Weights of a small mixture-of-experts language model, trained from scratch on English Wikipedia: width 256, 223M tokens.
Below are experts of layer 4 (counted from 0) of a mixture-of-experts language model. Rows are named up (a neuron's input weights, with its number) and show model dimensions 0-255. Each number is 500 + 50 x the weight over its row's rms, rounded and kept within 0 to 999. Numbers have three digits each.
Before each expert's rows: a language model's description of what the expert responds to; "gets" lists some tokens that make up at least twice as much of what it gets as of all text. This comes from a sample of Wikipedia text that the model never trained on. Tokens count by the router's weight.

# expert 14
Description: Forms of be and have after he/it/was (was, been, be), other simple verbs, and opening pieces of split verbs like deterior-, undert-, co-.
gets: " was", " is", " be", " been", " he", " were"
up0:554535540626610500514491571514513434491544529554504525497441435526562421517567523541363469557511541565480514404549528461508519511464492403539462578551510457537494498323486573490429518558460524514500570421514569501582594634506598552468329513553488462533566498518517543477535526448520485542581495595527551510499493558450506425547553513474477545471494501524483453454557527500488501458481582478496512413484549524454529441429442428543464524563490519431555521499541404485544462504579414559485538521511510574495498457512514518537628439484491534384545491484512471501443517424517459442566514494618451472566551491474533572494446539524507518437404546477573479484447512482531527458479474475447507565436462511424520491390543495445554486507547487465444490585484483532451473461479471
up1:486498500621509495510485465513456543520559497515552554471411396511474461543549618579514493502498447523477482451455500460557518489505456410531537557464552498508489407461541556496481515455484494468451526578494461438501405554461420396473503496524478453565470428468453502456537454506563494499522523516408509487521520473484455508561459519492448517486565513462494511458469662570472482526414487485519496454464531456478574550552405508583436561507554500541496493568654504490445476511520472572474485499401339499498545497547535443501567497484482479460487484525485427540510528581608572447512526521470432570575487500513541514558402433503593473521550541504441507463523476400456399560533554578457461523377549484508466475418489653437473550462524497511517406596442501450524475420468569
up2:494448468516469468470486451370568506550442436555499479430510474442517440579474493420520471599446420497519491458458532508524518485496522461513579483532449512512470513497484394529462534453470431506479471504391476429657583468455507539462572544486524468508524537481497555409399484539505473494497421470413442405575535519468450549525500486455440526481519510499509510550455559382547554518530510619527545574440616528496526595509442501519401562401425518517447463556497525477557491470456498511477525507485505523476552478461554601503383474511387453577490527558465543487505466564579570490424501588499441545496503518557441370464504478411449569536501522401495528613520511564585569502475514553468525489445514546525484486481529552455558531503511499480519449579434484536538546548429594
up3:565501459524545467413371486438562401622553489499490401570507462553485347529492460536451478520537465424524541521446590552433484455437494606479501563457489550455474502452458465529485449509529442515505454576581481511498401551599511442514519481523480444505507464394462499508455517547501519452556422491488467567537442476434416398533461537503504528449518476486464511409542571491472550508600586511522535584535590530529566586428513506584514498484608467511541578539495535501510471540484566424508502608469519449472475519539564488488448432512556441503471431475482506474583463411545526519547546466483437548471496412500509508507461601468527483488547524460518361503512469387576496552475484539383573550399485536506532505486498484440495511500532506486525431528508465627496492466535498
up4:563497520480474475525447582522442534424495518468477515586450559512527545467490472497568504481534548568546528570578516547508428530542486528478476480496455488488489542582392443573581521450506557518579490481497484594397449399512412512534490478539490481574527560536460468500552383468545488496450525511477538533451494435481542417479598476528559526536492502500468495485458578479387522552508499538518575503458474439460538541554584593550563459557518536492447593520558566581486582453469547471480419558492458472488476418511502482491444474600542512677483562507451474496473549546549521536510426454389500532391476452501498543500440564547485513474533361477475531535468490549531524515576455498495519509592424494510587563550553548391436539423516600533457604450547500505566411539478496
up5:498516567607450529462491422494524480480487511507489598566548501491474543543544499481481533545627491600496534600502399463493508514467555507499593649526459581388557531528456536519478440471532471347487557527500515525463496501507509486506499497481418516514442540435509417519489468496539438632451477506442434432519548476461465532506505485560435430536525600497520500535564451534494601479540528436426570478503477508406538536480506451438481502490505408591415504531533540493504527479396369519482432584527472463522503452521431471509512543489509532526368530383587536481451461526461577503526446485457532534492473508486425476535536520456541556542505499501445598571512491516445525564599554614476480462494547533584497510519454499522566505520501545569493585538624474522501558433553461
up6:487493458562428515471463520552494522493457509555524408423565522491472531464507416565473486525473431409431486446442707477519458482473460635537441454590511471514442558517561364490527471503439479552518548544568419548471424558572432526512535510490485484520645393483539565515526569486510517470499504508520486536454494461448533507496485606576507549484456415439481532534540396468527462620553547446511479473498560521565453540535387513537461438455474560519437479532447410494549459550512481516539463442527503479486525485468519527436504541595492417424413466601438585514529537484512567386578530486541461463488471515525505457464498488440482453542528470484498525514544489544462397518460511540527487499585427501470532494530481442503584564518508501465508479513484572570512376440565498
up7:575509516553471576574468463459492448526506461542427479538528458450454552529510566510489491515488484541448432462517491472454583556396472449489397453486456557512462605385475480343510433473501548482493471522514491503543496570535452528548532431486487472505527525585404538461541537587570498513388602514523515568493430584507485530500536545427487505500463564482412554521535458471531463487563544460491471471519579564522546542465467488571404554592531462559522562566526513448534474544469355410524421560507446524536410511415522477492522553430478560465480518468503568514512467489477503440513460470435518432399548573475457478423422478568518482592451485497523524611478471544453425451469505539559441542407506476374491481479538545467569587607480505466560494500460510477443500447533418
up8:546399421503482390441501552497537484522535513579470482394521469494443551526527503566481544484596550490437488522442537429502531600532410485470535616537457438325500587465449525489513388433457509487547543567507526508463495547458509504512471537406471609493567498487507483481502480440445482514459521567481552437527539464406476546489501532548515518497522555431433512468510412538577553501576477397586441457379516477457428532594494491437574511489515497554453475515579536557465526502554406473521553488462510506504562536452490534438483543488557496581531457533499452542574513493572486467592482448466507515458562478484458478601606574412567437463514483500468455458559535473391446522575464502388545526502529436432538482415443467526510567502484460552435583515505516473458523445504500
up9:546470592602477462499480520470529433551460458471531482535491530531497485506476511505493491474511526537422471436467501505492466519554549416478475470525492472468466603502524459396503529461463598485530483459406516412566498428475516519492426527432469468519492559546535462442531479452393434507518512516500534538556481587543549551417512501418615399523458517442560551509560492446541431549546566516576581487537469461494559422525565585518500529513530486483491433618415441501498482437478542530396559563485455516469470472421475520438396539535482456465539533538511467555517585582520450513469450415576568454437449547626463574429520509470515518405525486430481531532417506560569583439460553382440437451447559484538499413543535472523467496446535524582588476478501477448426571611539483
up10:496509513552490433473557525539478523545427506509493521525459452594464476607437538511477527657552569536534488500453496503504453597574604499507557592521459488445504489504478528524401521488490501443530509516562549444589489542480480348487562582456478551550539413425470512514517565460461423479473493512426497502555506481467492485510485483448454512508540466525462505477543488473455455473477495503511594524500502575444580448443475436516496530545453635675523492541523511518491488495431452481495594579483418482477504520498461490409554535469534533589418513466562462496398528630507507542554425568450609505524498468442517498546562482501448430514433555383425531522529453443431451539557543567441415504458536510416524570504475574537519557504516479558521492428476543501471549373496535
up11:457483525447490552492523556520526508502478467508523555570489468577433486413544504519570506452490476471506471496436469499444521566475537454589454482521564492398482513477388510430512413514537548329421411504520493538579548465571507531488528516572529446588477548489490553549494505563586461602447438456444537520469516435496506537460532421467440478584540510429531438469450513515484494504505488543526424494451463540548471449601493453441534476501567377555497586414546500443467507467425474520578446527502409503516466589505422508509535476612589578555445514484508622481413605605486436540525449508564502544522484539560477563449563467546562434537406415539490465535497502487484504554511488511447530511493549503478494494494493548495547525323505555506472585478463506576461483526418545
up12:545477505485506583656474521417479513494533507512528528591478542570510475393482521449464473443422557515493468522479458458523522457559537527471507493468467455490527500519536491560481432495416554448548495458447511459454555447388488573461473532478502565558452548515567515472500562423505487506500463634526376491524472498418549462523590557418418548461479522442455537489476408463574528478515495415509539441611476475402409560469504558494640491547526554540522454547512421418487557460489474518478572464500542491507504536527355472530517435549510431616485495502473488494520490507519497494443530553469624562481519564536551454443517439536520539583554489503498404540487444537466552453578495397489544478546581485517502488394514402588517482580479496597434432529483501440499459545506464
up13:533552442491495554443558503585437603454408508548530548444435550556449421501437509462467504521429518628580457522498531394495524620474478423580507456514633546540448509599497565428440491522506402540497487504593441497537452460554466459466424511524468567497542512439484499530573499467512507539598498558468458510491498532390486457542495521472436562515461547477478524464534483576541495497514507527562507406467437521450489530375416626443573509558473523511499512578436555519461445455516543563538499575526510421483497480475481412412499429434526639499487491429531445535490503508477475473603405437488572471499488495489513551492485626554548464455482499502495564463483424512502484552536455515520621544487541388401551520537511436521493505480495469535485505483556483486478525421509504
up14:520486491546476453520393553525471515510406544606536481523531473513464444435475559586523386583543497532550351425463593486475533579413417482476528492467618462457501591610503484509609416488494522515547512403519523476482531474471419538499526463444494528439506482501514494421621473483538519532505486568518574438480486453447550462594580515439471561472500520495493505470526491512474494548586481475600592517430545503545491448497470615453586501507530532465499437560566538559459479485548528503512465534621493462439565454419524481429458474552534511619527516499484476568495535503525495553544429456487536512510456561550467437527524569524480487475458514527481482431487445559479466575520441443442577486547527407487552439477483520493496476413496465649446559540407500453425556525491532
up15:527515553568474452532417485521524506525537542489522510472464458492512509573641586541385469516516447531470402464505526464422521500452474538508440559424537477498453575361388529474495448539477489425505510412527524458457589547440565416507491524448533610466547514519473413510537455498529513524582495496464510507450540496470473502485431486541638484541519558458523503496450386473481510445492599570495592566496514538494492400381501482439444539558462528545528562543519443497573463479501384445527507560454487578466440524398574431535500542458473552432556487512528565470508529454467589507403435507543554454465486553512415484530482522589561460455442535504486407541442483550563487448497469514483572494488489501365472506467439512577519503531487469521539461555397511451498549513602468
up16:571499427537536514557471515427578447569525556563487483380557418455501411412447528581499496496494556460503466488412458557556450464458538484436539452516558520538522512544445552459500582418423449378444442531522469427521511495533529468594516561581470435488502440477488481566527528471531543490522445654507446562385454392534513580554557515512573495540584506547545472496530526482549526503499444465482470521449475558524481482448514517417578548475504532500456545488559478482524521425439539544460475550474435507473533553564515546467489526562548408566487478527506538606461498540422602444534574461477372451450530549463529541467472498478467577488486502468531467605547450460527491583540455484547454448521498490492510601430506455483530460423544623470479611488527445450469441519569563

# expert 18
Description: Determiners, quantifiers and copulas at clause starts, such as this, each, these, all, following, are, in explanatory prose.
gets: " a", " are", " all", " this", " each", " is"
up9:463504442486460514459618451500400460436469515478471561477511548529537513516477378502537600464631370490504520483547625512511530487539460509536458507514475474554432523534487573497602454492586534543518585552489415502483443494480426525486571416594483615568586432532543534556497582483456460462473589436395505491520419541429502357500471482472506577538509536393544507489470516440495623501543467496492507547471480551466477495526517485591477460560458483467530538600452489563505467564537440471502411431477451481527488406476526461447589453526458622595428564525481541439496511517504520527566503473446519519468457486441468564479551520470493508511406520455416585559466516479484503468500524502437497484552479575465463530501481468457605502473491457539485547563474426567449469506537532
up10:512466537552518482454578538431466585382520552534515517498442464483517545523482501518430429476429506596450397519623501518524501530449527469494500522548562541516535530465520548503432543525462468472582509562505446525505479383448519450524490499459554502460513506507525504512558502469472542457638512479505448534506482481430459457503536402530465368492485425445478622510495507441509543509574558411410453489508391555407494544446452590445480488543435415585558481539560494494597467495531475545500513432423566514490386468447448511493509455522449553442465481497533499517547513479420490513588430567493439501517451498480464569474422551539494556548392521594482572469482460522491504521497548523535426553517444456514452409337553487573587464550481579438488513559527482510580433441459522
up11:481534528490535427473421575485447466504561543499527548544592570477542463479466390526480511431598482529537460524477440427401508474471502616478473491449498392624461534549542470480582436519544509446475422421556496503489484579586549526548473542568574437488516556589487546531444540442472468491536620549577532551460424475548554572525468477447547550557512514635442468472513483494550537489543476544517464489500510565482520610515330491521490580493552469461441394463443435543516446538531502383522450509564513489481530531508448486473462529511470525510538595542423513525453472541481469529457504492520398488448535534475514468542480524509472429507461545500499421546552547476529511491575457472539547545515552485440565515399486449540560554356576527535561466559457500498519439573515425
up12:471399655519510487510512568422457552534549505569489389551547543533443467481468499558514496413491550582465536499480526560445491518455474573451465516470588485501462475562520543528589468538628466467555461579527525481473607515496467475495549581508519422542456552593393499475540466522468495470512531505557514495523469426486509479424512469442493471476481449426494553382457478519508499469561583449521572535558530506469535418454405525500528564542635378540521495407538541547507528390512476495514521441526505589481439548528394493539533411455467530524426579575448614509540534500547461537474505503445488517528434422503578464479568504520476471418485524576432453465530550469494582417489512504395528483504494539483582510419544474517452480479502451487566533504536486473518420601559448
up13:443466418493545502427570495396470570511554543444386446494551461453401555476515404496542467482536355581469535474518473404550479551490344481521479500489583520441367513516519543515532371481499463604466538449539422482599554583457533516548428478607455470546468529512422452439502473482516400464542513492601511435356507522553533538487512526481531556422470545533534503438518524453459517531490446497449477486518393512472538499487453530465543574482557502437537497450501557525399528452482446425591450466569485511571448490453576428492493488497480534430548548607494494482464501504488531520469557426452521477510443461472497568585523527463535483543508564475472595531490539459542509549531545484506517532515496474396508502494486464523453543482466519521494485552605486466457382462492479
up14:512558466465451526489497516489548389501516418485492575528400473549337447500606522584531490548536461531456612528473518470548544472517438585543482554497516481543502505505466451501486569470466594506422500506536494477447532575574420520491522439462493583547470551516543566636445511511536478532467466489451470516432528546571468428536427512520510524567554530598396479549524483527519500461501522508456492537497449500479482570537496513535548484531537543447509535563556526445416524533490485497513477478439543558459515496602519465383371569501528433550552424549515513504406487457544542617573598518538566512551526478520363473546439554543585569511459387470525428512459521433379497434501510468573493388493511520497507405527476515502515504551519570467447477463523448460560464523510570
up15:468444509514496524483432559397454439566486499488531458486451463567468472481517470621380548530449486521516566503548554503424606469486513583499523539462520575469498473493447571513540594487535466507451448459462544526510459496463407500465530525434441449573531500476402544561504455418525453505526527473435485523477512445576405437467595594542519665465554509531541483447516530452531668474531568415463507513445512450443580508442490540454539513525565472531480538587480558438557526534480444507533443535455523522513406520533465525523530444563480510493523451468400508530480515479507492513546480509561491472571413491603426513478466537411529597489456478499513489531529520506488431408592490470443548440447515465526570479415551513566466486530587633544560594502461533526561533598523532
up16:532576485461461550494492498456468429613533509566567577539514496484494448409481382586464483546505580569456501490503557532491550539546580527490436476493466541500429466489498445526532532494440405529490483440482501433523552589524539521518438518477509568509435488618552525436528521363491458516557502518421490536509507483470587547525478508490603604419522536562442519485488525354555420522549469473493562546519549515491555537585461549528541616438489580429502472568509482455384495494455494537482512505485519503493637466422518480467424566540517503486466474605573425572531495450602562529556521475497554528487448549463522437529540558405453460434547453464529519460475507572521545422504498476569584433474535563474584510483508434445477495568457568528506548435500486455613496484470548
up17:475505562522367507440552496464444516483511520436503599518507453426530461479399450522534485466480517545534485471518564553455477492476420456457547468590545416407471530531461515498490454390542562464512567514572500561535593513448400634474563479629481554517533503525465429513553512585451469404456524506468545561447451481496580502608535557511482528482506604571463479417472576460536529521555446510434474557472480492494418536568490512555547483499343520539499499497547600512510476523553450505454470457485502344543474437531462508404509431529428504513437561523471490441488448521457514545550448508458464428475510473521522516491455529466497580477353459508510531481507419529539513504500460501481483496591456598459571556353468461502519519550497530525475579500601510498531522505499514
up18:480508436434388410536449431547552500481399494600570457537588505513513522500588578512440422533497491489542414491465524535491432534583546441494523604532525464394515561584429399495462536452473488502539496549481446535514447436517481513401565503456544514505532522478526551469497474416597559532446442514466385364425544552456419524433495461486501514481494516553450447510429439587508450559495551451534502473417555456493444525458446542521583492453563490545451456568476502509554492376505512502516529580485538545518525568610470519463521518491485437561433449446502419477572475575428495397566522446579498501434561501546448505531488520608455589516521484456458424502448485485436481446590568570484546521495506497435527496573478501523521514537518488513548596476493557550470555528534520
up19:463552474488548495514440482551533492504517525403528480555485539454523492458516487531427542614488482537536492413459496405515492437383551419535512518551524485572447544459443459539489536547606567507452461487465419504503471526550467520481474421566451508577447438456493422570479434483448486564497499489596466569447535517435510432484479540510529497503513492493572544435521503497512465499504540528460517532515579483427496389557485467520560443521548541477550525541493466439446555473565418456446477512480472422510472546458438507566499561428551469511474519516596403433560498449594473548464499492466466532513588500547547549484400493516558457369484484449512591495460570326542528430474509524528518493429504456535438606396565536482465532532619484422507436464467402430401516446454393
up20:481590510580472517466592486540478583503539503519418450470496547514497574500567500479482503470543487532444508551539504462533500499552516474488459491495522452537495472537461553550500559593504504524453527501535393538495452515440428420416478420475572501477572475606471541560560552525483474527541526459549601624493554555499512514408493442583445558548596473520477439513489454516457469458471473480514567516395490534565574389555449358548530514419489487435494505451430481370564556473553501553576459536591440537582476505449566539568413478487499471407473416436491486578493510569448463519555525546515515514440536519438450468518514525508518532561490409480406386536485496502488559451460492491549583420447447454477509479449541475445522493587483407443605473496584591547481451494536465
up21:517538515459579491524490622466436461513523626586502484502534501509454504519493431508476485480564458505573443496523469502429424460500524541540552504415493483538536423456373521508545540551555460485441470437528494509503453663561545527455495538446512495445553527491531465445412576480565422528513522553419494549528577484552535452392359565503515499556459488473484473491534554452414453436519489538481546504373490574499506548459510421584360522527491413489411461418479510551500435491534509422494502421514431564576530575524557509528603525496437514449548579496479559475462528574473474568505519532509530531506508530452507527533531492486415420566423560425470474483588506536520536530544491598452609392589497521523525542493500476454456530462575440497482453472447537525472432474517482
up22:427508493493606503560484515464461551503506476511441487539527487481470436533496467445423538467439454488418451494483507576446536441457445505415514473496472553494466603483387492472514447477600451502479515528587539586499571489599457543517525454525467462520441575435449479457547567581496444471518552400428443471512460471536547480497495557520447440535465418610407483460512506526570491550544466467510498510460596495535516587461444453546466468484429472620508527495584556491443467399522407524484385508532464404507466506538507449554508426448496559519470473499459528453454483491492514367462515483549502493506466468444562379454416570564468473460455482436534581498474463547494533504628495571533605495561415542505550536414518481524442468503413536602443482399483559495524549423529485
up23:481462420474516511509476537550533552515458437468495454497538507521573503515554519459477531463520578453507536498493505642551564553545470526491565545436421513463492659544481520497492537492518503541500553447547490451559591586464405499376451429633472496519486548430550500544505412561504473451518408527520410479553563502475560481434500452540442482570554556511483582595471526533550523536504482503569462594347400490448448524485461568520446375495498525450503416508576549527427433536493556505598493539441499541517563549491532471476490514502521515555569461521514522502494534615445573450426534487587526463456499495476501553488609567512555605475556449523449589506460442506520504504464519535427488507472480623502476574493486529416593515526509506452470520451481439520443490468567558
up24:594461522479498484590450458438488538541459475541533546412454560499476537339511403500499486467637443454474520546476540557500518520501536547500526490487459525459530435461494419571491561421541462451484484388464452492535469493361538477504498537484545486488469468554479442514454465457552486478453512575529412467398479522574450552471440559472520592438505445480576448440594490545427508429480546408551512550514451410589504475448502479454490558515615550487498490426413493462526589492520487500460563517599511580530444573472498481546387413491523565525544492530496514528423575532392591443560556467498561516429519579535426471489552535510476529492482422498468475604523518473534468488550501448586494486557536627545455552448499552475498540453448535444516536493501520502552545521491424
up25:491551554618477495590599416453509491559532471507492523574493441500484520543504550442473487457580398519504556508491469546514556393489419535507459443460525531541468545387528545540583445471581467392478510547511502519514596465519492432538497491586497501468500532503454566485568456540498489470583543558548548486608416485522498384563359520534488546509516554492485485511483637491459509448562534431555466531477539506508538470462480548531483573544492459434508484465590565480515502474569374473491453514633499467516503467583522561569444426442482527403516453467517450464546487481446511407492480486487436458433513474491586496477453560533497429452557535516501586469614509508416456468466478557484523524426544419582529542536330558451497441534495506495498467501527560552472509480543494

# expert 19
Description: The, a, ordinals, superlatives and small number words in noun phrases, especially after one of the, e.g. four, first, largest, former.
gets: " the", " a", " first", " one", " two", " three"
up8:435489571505397521465536453436531507501526593509495499430563453492460520493515446508428514491624592533526508555507495485489623481581594453477487473551516541447594488550496512623483579446443441503514516491456502472480503492484435558535498591501534505464487503602495417587515426467452487539502456566514544482518460409436425487525511622514457408477508499485529502405455468429476511503535529396476488510539467509557505464535496525456516532585496520442546487457466492513404516412428399485435469538527504575414468443469570477602463445476506430491501485543588438510424529507539539600553563582485520576477469555443437481606449455454473433547457516504408474417549469521470479441510598469560569501536421485513587480462520438540542442560461453639547509541534487536555478542502496
up9:521486528485483469433560489492457433527549517543491498471470373545382508532540433520436518569553472481419669503508537501497534451441491575464487573423503535407459478475520517550456549479417533467448506518548505509477469535552410517500516493478480501488561428568453535504499469365528441468511511500398492538487501531553520441527364484552538488511462532466425511477522605498525527400405513424468515568533516496544514537547463554613501468580495465463508462455471516500623495558473509470463483493597522565519459551591487472455384503539546514401504494464517454563463478428451545555489485485433443497503461558489365485519581509490492583535408468554515426469550488497462468576518515498514575495505461548550433476556512523460486549493562525545519480564632493667519444525571449
up10:449507498553504467586420505417567497582514465512536459499499441500458537461495443556478500530393410572487547485490475519567522464475628492498488551454497505507492507436446494485516520514507554530472464528491504694444434483548468614449466397526479506560472543522553379528479530564583514499498594465469391582518584527498531430491480562514485559447490493461411564489494618453570468537586511474516522505501521488463552425482381532531426482544537513394526537498513529500488499433488482449573502503499509467556393420461659485520514545486470433467564493516387492485526480492442508505561414470484557420637505498508531480489481524484475489544503562474516556435510496528582522417564533476508544517504478495630536530471478539433588513517508590476551408541493431457539519529542485
up11:483519499522535567603467486572435491463525500451476391534479450443433475492473500482437432608555496547493443504450403492543431550504444526452508626449528502475462580498509469467462486483509508549514571493500421534579460512500544610530381486482500550489520475403417490417487466491451427517500467499503472570607481502527529468634538466528508418426469602410479501490619526381490569498520460485496555531505499518546553538559459415483469625587572596566511413540603474493437577474409483501485526442475506552475552441538517440525495537546490547510598550522549483551527475477493449552541435498523513467514533455517507463519418495469518489468467514494550538510504493560480547479514536534492467526477583557582455570495519522519510481340573558519475486542506590600508504415513593
up12:617497462598474483524534518476526422495595569482492504490579491513457558476544490517467517505462464519396504527446486486568544425404509423578537540493500496439496511471462552453460429587549526450472476546526518507613528543533485523518456498452410409547568494483444406514442423514566541480535524520535486530497510484495538522498484510505432508533528539507584478477558544644589404553563568468479572568563488396461516368487486501470458468409468485527509558429497440466453547341455496569503544510516515477500458573459600458508361489473430469516423512482526569544457537542463504482497501571516459533551436528600504478530520543490539523524555474480495484551535480451577490570516471501490573431490400600518526577395599541437585515526478531460440457518438443504560481479440449
up13:572511597497442515492590484479495436493589407493491481427519476505541497594587466482494520494526449482477535454499453571515436464571427460498487492426502403526462456413522467484491484597569450526539510493433551532513544503407418483472542502564437547635632570516538424502511487513549484506493510491512521480470465461531512553438547498544392506520479455393525460509506492501466540525607417481542470526368519473502487422449543562510550497557540555455356508530475439457519555480447504473546502508495481550542558488539453382491458605453495531477615498526505540492518518657486552497613473485497519429478556534488517518560584524534513524533516512508404419547533474494537458484551455499426413503519551521453475591438498536515411595484457507494560567503424529453377529522509552
up14:619407527501550474502503485490478521431473517481481571447499493598533507508534554480491544527485459508514557510557442527482498556521576533454554529467525525442497486480543361483455478440478484526415506619516411519498477552540461487549468563480383484454557457479413493439487459492441430506498463480564534476474610432513489445563361479420492481493511541508402473409480494461524493502485456551568449552566416576306455408526583504557540462533421460445527490469561503580535534493529376412503426501453486567490450556532556524485514558501547479509542512531538551496467502488512552530464512509498527611568497441487517511573415533515568425486461448492468398455462561588425537530500567439526438531431465464569572490504513499469438488501555530594499442507564530489569499436461576
up15:513413557485450512410527506567428414505467426504518524504439488497489430507508528539460536484586544565466526498413546373460550554482506451574455489438553396454495530602448543558431487521454526435413490495526439471627552587480409501447328465518506458493591494506565401570535551489508431551510478537509540515455471566494560366517546542513464519532477502470524463517485426482494534436388565497504518570414531477572503430584394554461476564518491539397472462466490566527559560487501493430492526502514541582463512552497509499449503441474441515481507502555526458532475449501500405508441524503533489472554552540530433534500549540492551582513573541542467509528465360461495508482456533449488557511525453508530470393542606453483590479510579507445451478540514506547430491546569462
up16:402493494587517473534447556628506468570427487498551550548437466513409500486530530500489577459493541474385485484492514529591520500463498438486535527455479519394501593519477451549445421497536563547502504407500483564460479507518526469554494483532435522528474485516500525572412398540494461504515535433493450507511515499498409491469493438531518567485562580461484498517480462434500533500509495453419506538500464619395513446479525523437501547555441592507452472527562559513443472548438582498555403458521497542502501555417567492464278511586539554433513421450419466557520485566470589480460509543542524447502465504599487323590527478547458583564459532447558495515476477461517407518524559404487505466442474510478509501440461481500494505442525521514507580483477428528538464599482516
up17:485492526516446486451516445477467615523492496589525489538498522435511555530477497439444453462489471534602573466514447472434533495422473359589488463508494400483498532438487507495537521521499445503444450476547520539510486427523513415553521489495541454494500533508500385554504573482454450529556547508546430490447571561462469391496493516477482459473562553452536509534535443515501521433518515538491465518401545451521472486564447511587520487565510474464488529564417521522507534506465491422486422538497495408604525492600421490636476578474511409407473511510425426510567522452339481403531560478507444472507458593559510437525558468524466516419538530499493527520507442379550376523518489510549508529612588541560651443485530473471573543448523430508538452573531537495451518529481450
up18:620579517598552504434559462452513536548453512484450572429494474541499520564522470507443432486598518515456607528538430553533495482539505523478476526498502440471507511424491466521462500461513514491558512494479491552473388519463462515518555541561438487452477450481424472424397437459493508545457464505444593523534558488400456571553356469448532508508518558519442466496407483487518443469602539461508489485585613446536437519542419589481463444510567480438505535457452513501445610505479504376440525503425482533432472468532529474521490496489544436526450586492553437521480558538557535468526436592400547486565462486488515490603569473459530460539477497468421456496595468484373514570492505498497540465465392551493520552524541575438581468557430461478549558509466531491596482581574424
up19:524555484546448513481560444517437454476519499498483469462486486477504421548514419476604523513621524489485605521459492440467525513546561486483518498558359618492505602467444522484496451510484502483574463501449517482451503444490525543533517460517521489524519481498550460469448545549566441510422461590460418513476459486515543538509526493551452536443491495447511509530527548535498637537585477518488542468466572603455495465431483439473585522516527446577446544523536445496415494486425480530532527492505475519504576487495453419482537492668491478500476511479516572609543513532431549451626509490482580496476517535479482470555547387457470605523493531481413474583497503552571429527582563541423488517622446515468406557406506490515569486409501527515477644524495444549427559442385509
up20:465460476500437531459514468452495547526471460542476474526466564440514449531510512394519494511440458522462463574500637450565495488524467596505489543396471482445432509475481416482583446420466494609562507591483470517466500515491552528567587530455449529481578446452544496485467474522568482523478524496407440545533546523527467464498448484577502501488485466542429515465481579361534472447468482557469505491459488534394469496456490480514456497416494617518425442450597446530401497593472496541591496510498527536466456501449496559509522544538438414523484433457467511532567503492452613452467532483517561519530475384492468554489555535481490484396495505464508561545449524481558648475449483521448469434392553628483468558519388628500477580440504477421450488492416482494549504496594475
up21:530481538542466491514587518563525550558446569528464495464530522644493462415500498471471580475490599492483603418545445491521503521563547452504426581447471503535469484493466415453420529510465482485462512557535465485509531506528447518465509454468466541504483391462441460515464486457506536482491573517536586516455442525515424496534404498561443540548498606404387468561512465521443503461451589531531598516452505558513488478500548523497476500479530455567480538428565462527424473476445375639470427520442472535473535412470362431504429570529516430486524520453563476524463531499503569603588469523396586473513506511455556459503561512516503449469507490453387559512362468571510504522504505461541501449551506565585503584398520512477492512552453460558433598528455554461461509466547480
up22:558553531459564490592483413417511523489465545475484492489547503456527422549509462463553481524524466458457474487590525549511392517503484557527542537451526551443426540601528506474412495548560577473462463481469475498456579509544479499523495547629512553511408553455465495494491449501458452511500492525421520545440448504522585449484495473412540496462608497526487504547509523392492511518534440508506560511510602556491473530428471506461500562549545456549500376579521467479544501539433470419552530574463465456535417565380452461490580484456533556496595436561579471593524521466522451456468447439473394535528585571371588426490498500442489509513372421567510507520543495482565469531516562474491427514507545479552532558526516497486489516494439540449547531472554617557626494447581587
up23:456422470574453502504607532550483633523497560603564475436564479424446599442510506554555514507487513512509486550496582492398567497367483609476498449477499522492483540533428481444551453535490557522481451494558555519517553568478363550437472530449453450445506423580534524521578481543522486469450486534533500385487552493493561513523417609495536579509533469440503504511494424562541515567515547444479481431551484456475447479443500478496471505507515474559472594430566450523460466480554461520585514509479500554490411503431546535519484503487464540548572483501554539504495518506601596463506449524570481470449362500538460420504499514490453533439506502489438502516414421527461469533507475486482587543513420464566552451375591444487462459533502458602514539506468488584486485576363471
up24:485490553478527464492572405539474539420472452518399458492428474544453559490518455565467563463528538556519582531568516454561508547532431404525558505380559476573476546570500531458563457461559475449473485508488387464464522584457410504549384487608509469534526560439548460449475439552457472562542505493497503538509491631521523443469409460528421480527507569389404484486525484482430410521452547460569412485486438565495462557583480510500472540537545463531457420568517504565442532480510490584544520482496434433492478531563415462472547563542522529492535470512523378475542604510525499538479561519515536463517412446426542432465469529526551468448490435412358523484455473489500511540502466440472501461489505451598515485582514495523516483544512403508436402500466494512425457499411426